Weights of a small mixture-of-experts language model, trained from scratch on English Wikipedia.
Experts: 192 experts in each of 10 layers, 32 SwiGLU neurons an expert, 8 picks a token, a sigmoid router.
Training: a variant of Adam for the experts, 501M tokens, 7647 steps.
Below are experts of layer 2 (counted from 0) of a mixture-of-experts language model. Rows are named router (the router's row for the expert) and show model dimensions 0-159. Each number is 200 + 30 x the weight over its row's rms, rounded and kept within 0 to 999.
Before each expert's rows: "gets" lists some tokens that make up at least twice as much of what it gets as of all text. This comes from a sample of Wikipedia text that the model never trained on. Tokens count by the router's weight.

# expert 84
gets: ")", "\"", "\n", "ation", "),", " name"
router,105,194,170,203,191,206,190,236,183,231,182,241,164,233,184,168,225,206,219,213,169,200,187,187,164,186,276,213,181,165,179,172,187,238,194,171,232,236,202,193,209,209,189,158,161,262,186,181,279,249,219,241,139,211,175,242,162,236,232,209,239,234,203,214,194,196,161,196,201,212,198,214,214,191,222,239,209,172,238,195,168,180,167,202,204,192,253,253,229,170,249,227,201,197,168,215,161,235,230,213,228,239,211,216,243,217,218,181,225,231,185,142,181,218,163,181,211,209,175,212,175,163,245,209,200,223,184,186,196,175,154,219,211,195,259,213,217,285,221,172,194,197,200,185,184,203,210,227,133,173,237,168,190,209,205,161,126,175,180,200

# expert 152
gets: "s", ",", "0", "is", "as", "os"
router,143,207,213,156,207,235,210,220,229,166,149,224,187,166,191,184,174,176,210,201,230,202,172,209,209,239,216,200,193,161,189,169,243,237,185,197,253,213,198,186,209,232,186,123,193,231,184,203,262,236,263,254,154,204,137,229,157,182,142,204,244,247,221,167,218,162,180,200,236,152,227,208,202,222,236,153,211,201,247,198,172,181,207,184,203,199,271,191,229,149,233,193,175,204,183,185,154,255,219,216,201,179,200,207,223,157,239,196,209,231,166,242,203,182,176,199,211,179,137,240,182,204,257,232,238,235,179,201,217,176,205,201,250,217,221,200,189,216,271,220,223,193,181,200,197,201,167,190,140,157,225,204,218,179,199,188,179,141,205,185

# expert 90
gets: " is", " it", " It", "%", " —", "0"
router,172,209,198,185,208,237,206,242,184,155,145,214,134,164,192,200,184,208,225,202,191,199,228,203,155,228,238,193,182,151,187,155,201,220,158,170,224,244,205,258,275,198,202,146,218,241,200,213,242,242,197,250,165,211,153,198,202,164,181,182,221,246,269,164,205,206,192,199,170,214,197,207,226,204,173,214,184,224,284,182,197,190,143,197,205,198,227,219,241,173,195,194,207,207,157,192,161,219,235,220,172,178,226,233,216,184,236,175,198,196,196,234,171,213,198,183,200,177,192,230,229,140,268,221,213,181,244,195,195,209,154,202,227,234,227,199,207,247,232,226,183,169,138,202,149,206,206,202,137,185,184,169,144,193,185,157,144,177,187,166

# expert 150
gets: " was", " is", " that", " he", " were", " are"
router,189,262,157,138,230,207,223,229,231,194,179,184,173,202,234,124,215,224,200,221,201,200,207,181,195,189,220,179,176,220,205,191,193,217,215,184,222,267,228,203,205,223,182,203,203,234,158,224,261,163,242,229,195,218,182,188,187,176,229,264,259,187,220,163,211,163,221,200,186,165,251,220,176,217,198,229,180,221,217,217,210,193,214,173,214,198,260,208,177,201,242,191,182,277,182,184,211,213,267,171,186,214,196,203,230,204,226,209,238,220,187,184,218,199,186,185,185,233,168,223,215,127,196,225,177,134,252,215,201,185,210,193,267,202,270,204,173,168,250,238,186,193,145,261,196,201,201,230,127,183,196,224,214,188,239,157,160,188,190,154

# expert 113
gets: "i", "n", " A", "a", "na", "o"
router,196,222,131,156,240,210,174,203,250,214,179,200,152,178,214,166,196,223,200,162,206,200,172,199,211,192,201,201,221,185,189,189,194,189,228,176,214,246,140,182,173,206,158,143,203,218,173,235,236,202,171,192,168,188,203,220,184,216,174,255,216,206,235,190,159,226,142,198,198,162,250,207,153,211,217,212,246,231,198,197,155,177,183,228,190,197,207,206,224,143,225,224,199,239,213,167,202,239,220,246,185,218,214,234,269,134,202,192,206,203,162,203,171,238,177,251,189,225,159,226,203,125,224,203,268,173,182,243,186,182,205,165,224,235,246,247,164,268,244,164,171,183,194,233,169,200,191,185,174,139,212,214,190,189,189,163,148,171,200,232

# expert 87
gets: "er", "s", "==", " of", "en", " ("
router,193,230,169,164,163,187,162,217,209,196,222,196,173,148,176,163,150,220,243,215,226,199,179,219,150,230,223,200,176,198,215,190,259,224,194,213,202,235,204,224,167,234,154,93,268,217,166,212,227,227,192,236,207,251,152,222,205,169,207,212,212,230,206,212,180,190,182,196,202,192,202,202,186,210,229,174,212,190,230,175,151,182,229,192,222,195,232,200,201,164,261,230,206,218,172,152,199,255,225,223,196,196,213,196,244,154,181,201,240,186,196,188,167,194,176,217,195,190,146,212,156,196,195,148,242,214,224,169,244,166,139,174,235,184,221,242,177,194,210,242,214,178,200,200,197,213,223,161,125,170,265,221,195,177,241,179,141,135,185,202

# expert 69
gets: " the", ".", "9", " and", " his", " with"
router,181,211,213,166,189,187,163,231,191,132,198,192,188,186,167,167,208,200,260,235,226,200,208,185,209,203,248,227,245,164,239,190,199,215,141,173,185,266,165,159,242,206,191,169,182,189,197,201,236,245,207,196,178,184,213,218,162,172,196,189,259,199,195,199,172,185,184,200,231,199,206,228,205,209,217,170,228,220,244,190,142,197,179,197,193,199,198,199,203,191,201,294,189,192,163,145,159,215,220,181,215,179,240,258,209,162,254,150,269,209,256,185,198,177,181,221,166,260,203,209,225,153,206,238,212,159,232,218,171,250,225,195,251,209,198,196,199,262,201,184,192,168,233,244,217,197,228,185,166,113,196,194,170,199,216,220,146,187,216,229

# expert 130
gets: "\n", ".", "==", ")", "===", "),"
router,154,223,142,185,263,195,199,195,183,218,149,215,195,209,225,175,166,252,220,202,225,201,162,149,165,226,242,206,210,190,177,181,233,253,139,169,254,246,213,192,184,209,167,172,213,226,189,156,248,231,171,217,195,226,187,238,146,159,219,216,181,210,241,217,196,206,188,179,224,207,229,218,222,213,266,210,191,205,234,163,209,176,151,183,207,190,240,240,239,163,166,203,159,262,184,192,187,190,224,160,195,208,203,238,265,159,257,173,211,201,174,167,148,173,183,183,222,259,153,189,230,184,197,171,225,181,219,195,195,174,192,182,230,185,250,204,198,197,192,196,220,186,215,215,161,205,237,226,150,143,222,250,236,161,240,204,148,180,204,191

# expert 80
gets: " A", " C", " Al", " F", " In", " Re"
router,174,210,201,199,194,230,221,173,197,175,146,208,236,170,176,140,225,241,219,250,211,200,158,212,194,216,231,217,221,205,198,201,208,145,213,117,262,218,212,200,196,223,182,147,261,242,163,190,202,179,205,228,177,200,184,195,162,164,181,187,262,238,194,170,227,195,181,193,188,187,184,136,237,167,202,191,227,219,232,199,205,209,208,187,210,198,202,200,207,195,262,213,212,209,167,225,141,230,234,236,178,168,247,229,233,193,204,188,191,254,216,223,195,194,225,271,211,194,129,173,272,141,230,198,215,156,196,243,181,209,173,162,228,172,236,183,206,258,245,218,188,171,185,240,187,217,211,173,236,139,224,188,164,210,223,207,151,189,205,225

# expert 171
gets: "9", "a", "o", "i", "8", "an"
router,202,173,149,184,239,209,155,227,235,201,163,216,164,176,212,176,156,220,192,205,177,200,184,187,236,209,212,235,201,229,152,192,180,199,214,178,214,202,141,228,227,208,159,128,220,230,193,231,247,208,187,202,176,201,188,206,211,157,183,208,209,243,235,186,202,225,218,196,222,142,240,182,166,217,165,208,246,212,202,195,142,189,154,235,181,194,182,210,242,168,213,242,232,230,218,146,164,230,176,196,165,208,159,229,236,166,240,199,228,192,180,195,139,168,175,225,194,194,176,264,201,144,241,202,273,160,196,221,193,215,154,159,235,205,201,236,117,261,251,164,171,173,194,205,190,201,182,203,171,183,207,231,179,198,236,177,147,185,180,239

# expert 110
gets: "e", " as", "ly", " \"", "le", "en"
router,204,225,171,204,201,227,180,214,224,142,159,208,168,182,186,204,197,194,187,252,214,202,207,154,184,181,237,176,212,225,215,140,223,230,207,161,254,249,221,211,204,230,175,140,212,224,221,190,237,210,231,211,207,207,161,222,181,194,193,207,221,270,221,171,209,223,157,202,199,153,239,194,210,186,231,203,235,233,213,151,204,191,192,192,218,201,191,253,242,158,213,180,246,237,144,127,228,217,229,187,189,240,225,256,225,207,244,180,236,232,186,185,168,181,182,185,235,226,182,197,211,157,217,228,231,182,219,202,213,174,154,187,215,170,210,186,208,258,199,274,129,201,149,242,202,208,184,149,160,150,243,202,251,197,252,202,189,147,211,206

# expert 75
gets: "-", ".", " ", "–", " between", " ("
router,180,264,166,195,234,203,214,219,159,208,214,236,173,183,251,182,157,184,179,182,187,201,144,209,229,206,230,187,202,188,187,193,227,263,172,189,232,239,196,226,223,224,172,152,249,212,210,205,220,229,231,219,153,223,181,239,228,207,194,160,191,255,237,207,214,181,124,197,131,191,221,175,180,170,225,188,186,224,214,181,134,199,168,153,244,200,249,191,208,168,189,206,160,236,178,183,175,246,234,198,204,178,209,221,239,155,220,130,250,215,196,189,207,218,167,233,234,193,143,225,236,151,196,167,215,171,229,199,226,184,191,176,204,179,228,220,204,218,159,250,191,197,173,238,189,205,245,180,150,127,209,183,231,164,256,219,195,191,201,231

# expert 96
gets: "-", "0", ":", "–", ";", "|"
router,188,217,174,222,214,229,221,223,214,198,200,202,177,205,245,183,152,167,189,201,192,200,205,200,218,192,229,169,215,159,169,191,213,225,198,176,236,241,209,197,215,219,206,183,204,239,183,199,183,197,206,207,181,212,164,254,211,209,222,225,265,253,230,189,256,177,160,198,198,213,215,188,155,216,257,213,260,226,242,179,136,202,265,173,219,197,204,205,220,181,198,232,215,207,153,236,178,256,214,193,133,171,267,247,266,191,177,173,253,234,134,168,158,165,147,240,228,203,159,221,190,188,242,212,219,180,214,222,175,193,166,172,224,166,240,250,178,247,234,219,203,179,204,239,205,194,214,198,143,150,223,205,222,141,228,176,192,206,221,249

# expert 168
gets: " B", "A", " A", " W", "E", " T"
router,165,202,199,191,253,210,171,207,251,208,190,210,193,145,198,196,192,182,190,231,233,202,202,197,238,161,242,207,242,136,216,200,185,154,220,129,224,230,236,164,229,228,210,110,255,224,169,244,214,238,182,257,125,171,179,198,158,165,202,184,192,206,167,128,186,211,179,194,212,197,261,172,191,184,192,201,218,198,230,203,193,193,182,224,221,199,216,197,166,226,220,263,204,240,221,214,170,237,255,203,187,197,170,218,242,188,215,196,207,232,212,241,199,187,191,220,194,220,174,142,210,190,182,211,177,194,199,163,213,163,168,186,221,169,240,217,208,227,270,205,209,140,191,258,161,208,225,156,186,145,225,204,161,242,192,231,165,195,195,183

# expert 129
gets: " and", " was", " is", " are", " were", " has"
router,174,160,157,194,202,220,234,222,186,188,193,234,175,211,214,132,218,207,212,237,223,199,224,177,173,242,218,229,229,175,156,174,173,218,206,157,241,230,197,229,219,247,184,148,258,239,217,250,221,164,200,148,203,204,161,199,176,215,211,204,256,240,219,169,209,180,185,198,184,136,247,205,205,207,170,216,174,190,252,212,211,194,198,171,235,198,249,211,197,168,211,173,229,260,159,187,184,226,241,201,187,191,178,210,271,181,238,201,153,231,177,228,184,210,183,152,208,202,145,206,229,173,254,157,196,145,229,210,248,189,170,215,235,212,248,245,210,189,207,231,181,171,175,219,217,205,183,227,160,164,236,221,171,219,282,187,148,167,177,193

# expert 134
gets: ")", "\"", "k", "%", "°", "M"
router,184,168,197,204,220,211,182,193,180,207,157,221,190,216,212,148,219,195,202,213,269,198,129,200,238,196,285,222,176,162,220,142,196,216,233,160,248,260,198,211,229,197,207,160,245,226,191,233,241,227,222,235,132,232,149,204,175,175,209,222,233,219,227,144,196,166,221,199,225,238,227,207,181,190,224,270,199,232,196,226,215,214,177,199,226,200,239,217,215,172,260,252,202,203,177,202,154,231,209,181,193,190,220,217,269,230,226,150,256,242,241,187,178,209,179,220,246,205,184,181,161,192,254,167,209,235,234,204,205,177,210,223,220,175,247,213,219,228,202,188,210,159,209,202,181,201,232,176,139,149,238,172,188,191,200,171,175,199,208,204

# expert 104
gets: ".", ").", ".\"", "ed", "\".", "c"
router,129,223,184,224,235,232,196,204,253,200,216,212,203,164,189,182,181,221,163,179,223,201,224,182,200,256,206,259,236,208,221,177,237,231,189,172,177,245,170,170,193,212,180,119,198,195,196,170,232,259,223,218,223,161,196,225,192,170,175,256,229,196,182,187,199,207,183,200,200,210,235,225,205,206,201,132,229,212,236,157,180,199,157,171,194,202,257,214,242,142,236,213,215,211,195,173,133,215,256,175,169,175,178,227,240,186,208,168,182,233,181,207,192,227,160,234,207,174,161,233,193,163,214,223,198,203,232,193,199,190,181,158,223,204,292,205,221,234,209,264,172,161,160,241,200,204,239,218,123,149,220,197,196,168,194,224,181,182,190,192

# expert 108
gets: "1", "en", "e", "2", "h", "0"
router,195,169,212,186,189,241,196,231,228,214,161,216,198,180,176,176,176,221,209,253,169,201,228,177,211,203,200,224,213,172,214,191,238,255,226,182,209,210,201,223,196,229,210,94,225,193,214,185,192,228,230,170,160,222,166,206,193,196,184,266,258,268,238,176,214,203,121,198,198,186,270,167,204,131,194,187,184,171,219,190,186,208,117,217,205,200,195,234,195,183,215,236,199,218,177,132,183,194,217,186,164,218,180,241,240,197,220,213,226,223,190,204,154,221,186,200,227,203,195,245,192,138,202,214,236,205,194,201,152,185,185,170,232,191,234,229,211,177,184,250,182,147,207,262,161,213,169,141,195,173,230,259,219,190,197,233,164,159,197,220

# expert 78
gets: ".", " A", " while", " years", " University", "ry"
router,187,166,241,172,188,203,204,201,208,153,212,217,172,208,224,179,156,206,214,202,188,200,218,178,160,278,237,201,199,169,197,190,198,184,217,153,203,224,196,216,216,215,203,140,219,187,175,162,228,241,212,194,186,205,138,232,155,192,216,215,245,255,238,206,189,174,160,199,146,215,236,179,172,212,254,183,248,208,262,204,177,174,153,199,222,199,215,203,189,173,228,160,189,214,201,232,183,208,253,215,168,229,214,236,263,175,232,188,260,232,200,232,172,212,175,203,207,240,172,213,171,124,196,166,209,229,202,218,216,178,197,175,247,241,224,202,196,210,238,279,190,172,157,210,214,200,225,203,118,141,199,250,202,206,200,185,140,156,186,234